Weights of a small mixture-of-experts language model, trained from scratch on English Wikipedia.
Size: 11 layers, width 256.
Below are experts of layer 7 (counted from 0) of a mixture-of-experts language model. Rows are named router (the router's row for the expert), up (a neuron's input weights, with its number), down (a neuron's output weights, with its number) and show model dimensions 0-255. Each number is 128 + 32 x the weight over its row's rms, rounded and kept within 0 to 255. Numbers have three digits each.
Before each expert's rows: a language model's description of what the expert responds to. This comes from a sample of Wikipedia text that the model never trained on.

# expert 62
It responds to: Personal and possessive pronouns such as his, her, its, their, him, it, plus possessive 's, in narrative or quoted prose.
router:104130165124166113158164102108191198126123130098137094119116123168168071124090125080147147123114122198121041175115109137151164070124141121161121156131101119162104116116144072127168151156173102126107103152153200129120143094162112135182127143105146098133171150182139147125083076178094121157119128099111125092131132116164158126175204098151107074163161146108159197103152077100091109165160154091135088117110127130086074122183107139121123057127159118190077153124153094149104166112090116153194128137134163116160062148142095115135118127112136107138126138179226102154056168150136048137152105123143111063114134156153125094048102111170093125134199141115133146131141225178163083142112158110131146147146151143139118113173124134118134168095151139118084137089160162156132156131092103
up0:129141163116104075083104131127114130174144071156120171119117126106158087102125149129086106088126135118121114145157145115186116176126105147143095163135111209154151140129114083173195109199138108136178147198150157179108125143129144166134164153107133129112052126097119121058140131091112154092197118201117136098122094145164156176106105105142133155176170127109131144163142144170135117205174077079144121151114107122118137135136161143117089124147123138152131134165076085093074184159118081047163160127127148158107101111147093074051133155082158127174139106089136136156129191178120115071129158149076104124104093147155175140129089169134160098151082060083054129150128115100151127155108133172131146116104079099145128162091107086107155063091148047118136076124134124150183085105113119
down0:189136127157138130147137088123125159144108047174116107094142130164133137124120159142142085118172138173155175064101079162164133106182117138108133138190085121077198170115099109130098102102131183099134086098117071126066137157074133117151136103131127104127105129091134118152108095067154174119123086097151107115121138166137104109169114130075131165140187117123089094137142124093161158127131164160077129072059199144131075078170089184092116103114117155067082152126133096189154152134115092134088175105113130111140163176096099136165166152158110171114132078098082194145106122109077143106161153076183131113087126178113073114156143190156153125121057184127137167079127145167138061148133162155149123102101083152121150130164094098138130100127122122146143058157113162126200090150101106
up1:061049138096147138079069150113146161139159132133137120108159071177148116127098160116137162136136139083104106151139121169197112160148150083130142179144139171096097103094099124150170089149141118190085133224123118050094149154144142158187158090105113160088157110101137072118140151115115126129144177135147150077119151166079143158154168157127132054150168112093122157136182131172156103123111097129155115136122136152131146132060162127151154094147144171193097156149071101067141171143141078066153091132128127127218155133105169178134148146078110122132075136159186078130124160122079140113074131059120099137094132137157143180083082132165105153121204131176158131122137097179133115097151106177115170153137184108094126105105168148132141076174132117139085130171147132157149127157104119
down1:145156149133076136089162159129102112108096097129106106172123094114186129096077177122128114117153108105107144141169123124131140171200184120151162179086146200115117084118089120105096176121158101146119133149130143114125147110099099094136105113094129158129129129118164129117152120100139121116112171132143073128161198124123157095128134255149119109171153098147101178149106126146080095146126203157154141114163046054107117102097176158130104096062152156144057113192072102086083135144140128164106152113174093160144139125050157123190123124131096108119091133126174118137150146126158118159165188120119184095085114175158157128126095075043123159150142081109115096118133187125152152156142182151081084130117143104135129188157131083071181137153151100159150124152110112092132117133074117
up2:096106136090123090120174166128138135142172123158100115136187101163139121113216128104132069140083149132184088090046141144134110098054151132130139067089114140155072116188152178133128106160106153166187115097119127180124158091168139142111097150086110124137147138126124135114099091126157100146071139136093133115094181123081133077156189123163201125114136145135128195103143144107099111139101083117087079144099125136082156150114108181065175126129094098175101128101083122153107166108186141118165186127138130102155109122104082114080085115100079110122118125110127104125093176220078121112183167132199106085126135112105157038141123082119151151100162068099124097141101151107164132131090141167104074180120084110145129094116128092131094142140105179125114137080039134157135133128125143
down2:135140082120174148082100065134149094088155124130077140091097110110163143141098082078159179135161117076167127103124071095165153159163091189094203154096111122082095092150128111137198113151127148146120162101116090099093157167138112100178155124128086167089128117128108156112114143151106162119099143169096133113113128134153198114143128147186142056138120075087138165117093125129117095118128176171176204104137156124123152158138121123120125114097123077136140084116142091129145123113124126158075112119104122163116176133135132097152146157146092180140133101069143141137145150106174111101090090140060127087114109205125114141144129145172100075108114043165140072159096129174046083139142186176077131145156189176179149093117154118082172121147080135199165138114155082077097095090133092
up3:148178174158142124196110097143090134125139148174157126152089107134148162134118142096134224116142114128161105102151142118158115158111200114168101107216169155168117130118129180105125124095103140110126104118104149200116113185106096141170158113116107137076113118121156153091147119064067174155102154123113130037118112103160124082122161104090122046123148145169101149145144103112088145070148123142138101143077144116114109102108143116147144119144174147127148103080135100124130216075132146182166131089124183160160159164136157150106093145106149128147082117176127106133173142152096138134141133142129094158148139134055160173087111127115193004185088151096122121107040161169144124118161115132140071124194081131159115112146092110139083151137140151134165087088120159182174136131132134
down3:119147143105155094138137144197095164121163149166111135155097125148151128099099107122118065133145134148107173151124085166111099108157090170131074083162121111150157185121106125092089146050133115189162152121119083107142063125154082199135104073132121130140212111121127131106145121137160075152101178137149209144110152137111124116148135139138107199112124179142124132137154129079106170129137138169096138131126140121156098166113155143070058156160087151085176135129158082144124064135088077103123150117149112131189148097089157145153121160162144147179128184125083148139171101110053149104125179093118038142157037172142160160129179119119140163129135150155143128075101081107217198139122136157177184143115182108106099133102125096162079125128077117156127116120150093136115102167152135
up4:143130164116146149085153122204197101122110091080122120078115116143132170184137131069112158106182087137145101176156147122119088122183139147080130162102191148079105090101118143146167131116143153136119045116103129144112138143100135165172136121073176167130117133138105148056080115147095076144140138148068143075185136164128090149170155134154084095119200090100186146103157094172127116197139184057120133126105143117091146136135113105121208106168088118110077148136127157125125095144110149107137080152119146151102147159118069125193115155133094150078167145122147113148162126141127084132145171126124119135109149184152110107159112123060173099089148121160152170130126183223125138117132151016125137165122131155133197129152145159078135153091171174104126146117138141127152107166087129
down4:058131149109079128204134151115095127170112131168150062117146179168113071150160133118138100152141117110134127105078112103123120138095143096126113161151104153175161150165137150087085131126142098124158232092120103136180101137160168185137102139161123217130063098106175157186174166108142139097123158059142120139123143123124085104113116152104177164094105119117169084121151128142184112040137139186109119101167122168102124125107164161080114085144102128104163091126127128132155068087107087112150102124126076100142156163144142149144162115145081088138143161071098115185158120062147136136107104123089159198132098118085157104160123092105082167190151155184156071115157121141128172168141123180110102108061173122150114096126109137173123159158120092119091094130089084116177162162177130
up5:110125174109144085113085154091104147109159084107150178118161135141168153095168183137133104145140155120132146132092185121170139087110085168126093080139190027104091133128145110131141146089105106139106112111148137136136105141150135167100110165095117189223143134114096121174122129155157151108187154118175111114140139132075153103156118124174122193131197161095158088082102121131129121094095132080146094094090140110130162101117120139157136094095168104142139147135136099134079144047114140095149042159155143141171094142112184113146122051121095119134105116132154079099155123107116117114181101132195151094069088172140076112121074125116113071130202127095088136067186154136189116101123102165127104188156130121159060112108121179140125109078176145160165093146082126178155094165154140
down5:180101182129129135131096146092099183189129114202145088165173129113113133124120157131159110111126215111129050156138113114153126088122122134128142083130173123157145094166128139135147068071117084123160091044135156160153114141127148158140180151104120156071140128147137077149147117133175137091177138062104116114100145155070182104088098082092113143093066119135084101084114102125207105121108076136081105126127184155166141081147103132145109181125130105104123159105123131102157172085112105110116112142137123150132102132116098128143097146172100114057134103116098064139168072190127193149176149149184138133117073116156074138109126125135122144168065062088155175120167117111116149129108027108157118206113154144163165115128089160144128121158132135092183113106108118133126112145174175
up6:100132047108093155094114122179149103120112126156151102084099117158129128136065132135116153068182128113109217130134126085157084170150155135154114183118164132118075135182087113130144109132167187121166142159127124114111137142151133116116170097085143085159119130164131157142181111159098116143143131140124158083132107120125109169090181136077107117159189151133153165128133086153199154128132148157150085109142103109128154109108122126156094168130138084105132178166074157113163162165084178186144105127102112140184115145101030137030125104110132150142117116084103104091159098123128151144068127112115108114080098210113182118093113075094133112184130092100120104125153082185143134153105182136072114120170113180155103063106116169107168127094166035128145161162129117156153092138086065
down6:150127083193115127142117156112115140129122154047089146133070103145180094155100024152115089145093125108126105082110116103086140095110096124103097132129140097147082176066146174122114138128135106137089158179086097162086116107152066141099073160154110087168150162100109147075144150112154108117129149113122107085159118149146147131112120193137148125120137125142102161048176113028068154123114069113120117203163137143158115161144133082121084154103118167095131133085078119118158127132143146135157131136114133153151105155068218146175145114170140170115142146100142166100131136138085077172113152109082096112143051077107172121078128157167151112096128193126148135114090132141130189128128116162111155164122098100102135082159099176173138158137084195086113209108131140113128177115091112
up7:159211125156157146135146108138145179186131137109138103111139090132116130114116065151146138116081102202147150124115143125171159090145100133140108138141101177061091132122153136068126051081156162148142133045157105090152123120158136180130177162140133163158097132150118120124154133087073134173116138169162070142152110161198144150175186125143084184107142129127115174086104087086105134132079129093175111168146135138123096107129124106071121112122150140133131134166074176123174160085084127113154136135139137167104064138156124126107118131117166149149159132104064143114090120033121127105167116106143172083133157129171156089175115065153112177119127182127087090068112155188185105139099094170130108113139136116129091139097100145091082179111189135155111074117157239153123124106158133
down7:103117129145099133090127146126128112156180091117184101186146176117129135151138145077149127111181110121145135155154107130153099245128156118102131171130137130106100132213122189182149144102170153153108173175168125125096151159184156157140119134049117131123144146125081122153161152122127166106133108088097142090068125136083120161090149132139097151136141110098103098113097152147086105029142145143140106159128055096134097150178143082144077113132158133135137145168203202097168094119139139123118126109090143216108134157063064134102043086110142128141127064120100137155140112141147088179144134087084124116133151213134068171135062110134108180168168123154122116124144151149120148099127129148113101062116136155133147075098084154087156125124146095160071127107136117137170099133109081
up8:123194077099151074143103154120134181099131158108114119119104057126186102165143112104112123170080157149106173138178089066089144162102159070055089122150103107123147156145145099079130149175131154111149175119094122068157137107139145172174126129179142090193113139141058128124151122148170140138121128216113168144149132138150085226130104128161166100107124165126120127167104105126107132119149089150130108106095136125204101110182113101149162112152094096167042141149056133073117242127131163114120141142143116091187094108107133126074110109135103104169163096089114129151150141169151118151115127104177112100149139152097134125130166136144125106131171100201205155137155091074157113135147056124119170135135165137140079153183124147147149105136126123165121146121124177115101174136118164
down8:188142110122134134155125129161122124166071178080090101099129162105187134120146098137164147176150175096085099079111127132085131104131121106156086089150124151151097136087186142111129144105161104047121121121138142138114077112139063141152101109130063089154181133089138185131157134139106057160159134120166073118180135086128121171155147166184055129125106125169111136142172139025107143108122101195129179169093088125134093170099129127142130135131142180080187173163112068156138108139136163142144126180180153119088130138135162089142117155177025205115081111164125138116114149117080094099102080148153095119146068079096073142133133095114167113148179129104151168144154165119156140189132177128119145185121142144100108129110144149139160155083139130136108146148141102174145134127063121
up9:115134110112117090111143045136135132172152128094120104108077126116118091141107137133103122109126110186139085088143075121158098142108078113155168133117080139165127146088133095134148210155151158119111094077150155102096124087159130092228113104088138045082207119154121082146078072132081115093155170150085146113177119110094092074119155125131109068124130112136095108123102070155151122117123097096136092183122132157102124131150120109150130117170108154144162159195170125095120080076109136142165105149114154078182072196106104194061134145095108156182085119114167117135118148144146089111143107175151146106167104068112116097069102107116171088128172122151176150215104172173133123096121154176101128139152164151111081161158122111154144092126116135156118081083123162105082111070122129
down9:129198092094138123088154146146103086108171103080163137081206146129094174093183196110112159089128192145131156161099138115157124139157133128179174115129173105092153097187080117170110158174161140129113108162102119175107156162105164102153126150155139070185155130156093101109047057131127152147158083127146133130140136132072167094102176147179135172140199109113115155108131111118180122145119130119153063118152178154160158115163118045157117178134179112134116170134088113146109110117149098095136117194114198114129088146146109165167120129158219074175105095159165097091100137087117120101139079139150170143107119142155122140156077144132141104127162069132136089088157117087134133143114080155137174170112134095124113123104089103097143064154125161161139171142144102167141151181115176
up10:084110158141137113145090144114113147105140178125111142092159086120123145121090127159122109190125163176207134143117140122116115090124086109137149141133124127126111063126133102063131158149135126114147085149123116131108135080119140148175107116132150081140142129170117163128114156111172109121127101164099154117139102177145107142140147109108098150117116141073150187129120094150043148148113109124188082121051132101153100069122120089110115171159096134172074087094135181086079115081203109126090143072158125081094165145135191101103094088168125092114192088121167130109117153174107099155111050131148084124131130126152158141130102123118085159106173110061148206194119122096158103148106131157148132157091093137177126172163163115126138158161032184191144086076130189086142174163058078
down10:146129102164135110081084142099084082074121127116161140157156167144082072180132129130145109198050124155084126157140121161118168127082120112124132127168142112120171117058146096157183147134063095097106143087085130190076140115160169081111111155070117120138113140106160106132139115131118060125131105156136156075135109190132104157090102071119135143105095164165139057122127178174134140133136091144066135162142047171163155120125142121108135051090142118114191138172133099097125092071146107148131123102111132092076181170108109157172099129116144114144116160150158181088098145159134087095150110192080189160107146159103079089102114152066150147092081113172123123089065096092148186112126111161138081114134128171077088132095103112169102155087112141139119131091127147092109077134078122
up11:081122134180124105098123152119092108164164174053117159141157176191101110168150107117121174086096101122137125160130085097136111095167137070083123186111154135133174164138113141150138156203149088141172135158138163094096132150141146149153162097139144134121144126126158192171143090129172192131146170122108087137104132127122171132174179105127124120135158150136170174116152100118140152193156123118091104122121142110161134188146142154161120144159156108134085139141103166100093149071152112163222125127186117074117065138101104127122159171131130108154123138091158132112109201184106130119093168082145135115099111145122134117152119132079115110162103058152123125107083079125102117091168149184068135124131102125150154022119126138154127191177088199178165176146076178096103070097169178
down11:106156180136113125100117074120109154103140158096122154091106116115155109082133156118131098177108127133152141160158163150141190139123122122146119122063160144153107133125123068111137178117134096130120177149140157141160139065108140096126128084096103176095104162084168116068097152139108172133115140129106153134146113155178134126136154123139123160178151077154099141168126104094105128167133156130149131106187104082179117139141117197062080089114142106136091113133158044185120100156133151178212146100024109140069096069187115070127163182106138139112112107122098137145128084078180158129163116096078110146163234182148080135152121124121160111211145091158091129148108162154115093150179094158166123119160119127153070143062133176119183149123175121106123171141169118099100166151126138
up12:161080118139153099111090135103125123131152105086131115156133130114178078141122169171127063097164100102129183064104143128171114143100187104162177147085201122143073136045112120132137175099144112104167139114148151108125132149163115134144102070092138126158134133108104147122101130087152030106164130135106117104151106098168094090117154125154091125121118144184108175087092132167123111127116109126161133146139132132131177153092109119163073116171112122162132121113086144123155196137085014150121114128150135110226064122145200103115125090122092152148144120140182122070128133116143086131154189159175130128132101120105135132134110091176074146132130200165051110103165150110150128147105149148112160109114149135153085077111111178142112156091081191199121103130075129069157061097165104
down12:176076144126121142158118085088103110103126115132174130129147151029176125125115170142099133163162183105108133168122158146093120108134134123149123173110073135104153108138103141163107162157161124060079113125165160126147084131131110081139086123147192123145111117132081142108081176111134163147083065115104149107123183111100094130103075133086123109102164066115172124121157168099193143129131058138109069144112164159096152151152156067139171131060111096181032112150124130061135106186129199134103090148194109119104112145125117149153135144088110150140188137102148201114151137069150151115145120119136120152096155150172111181159162143159126149064053112152127146111166126125147135135100129104191177089084136140168117074142138097119135093136134153171082132084089183090090142089143080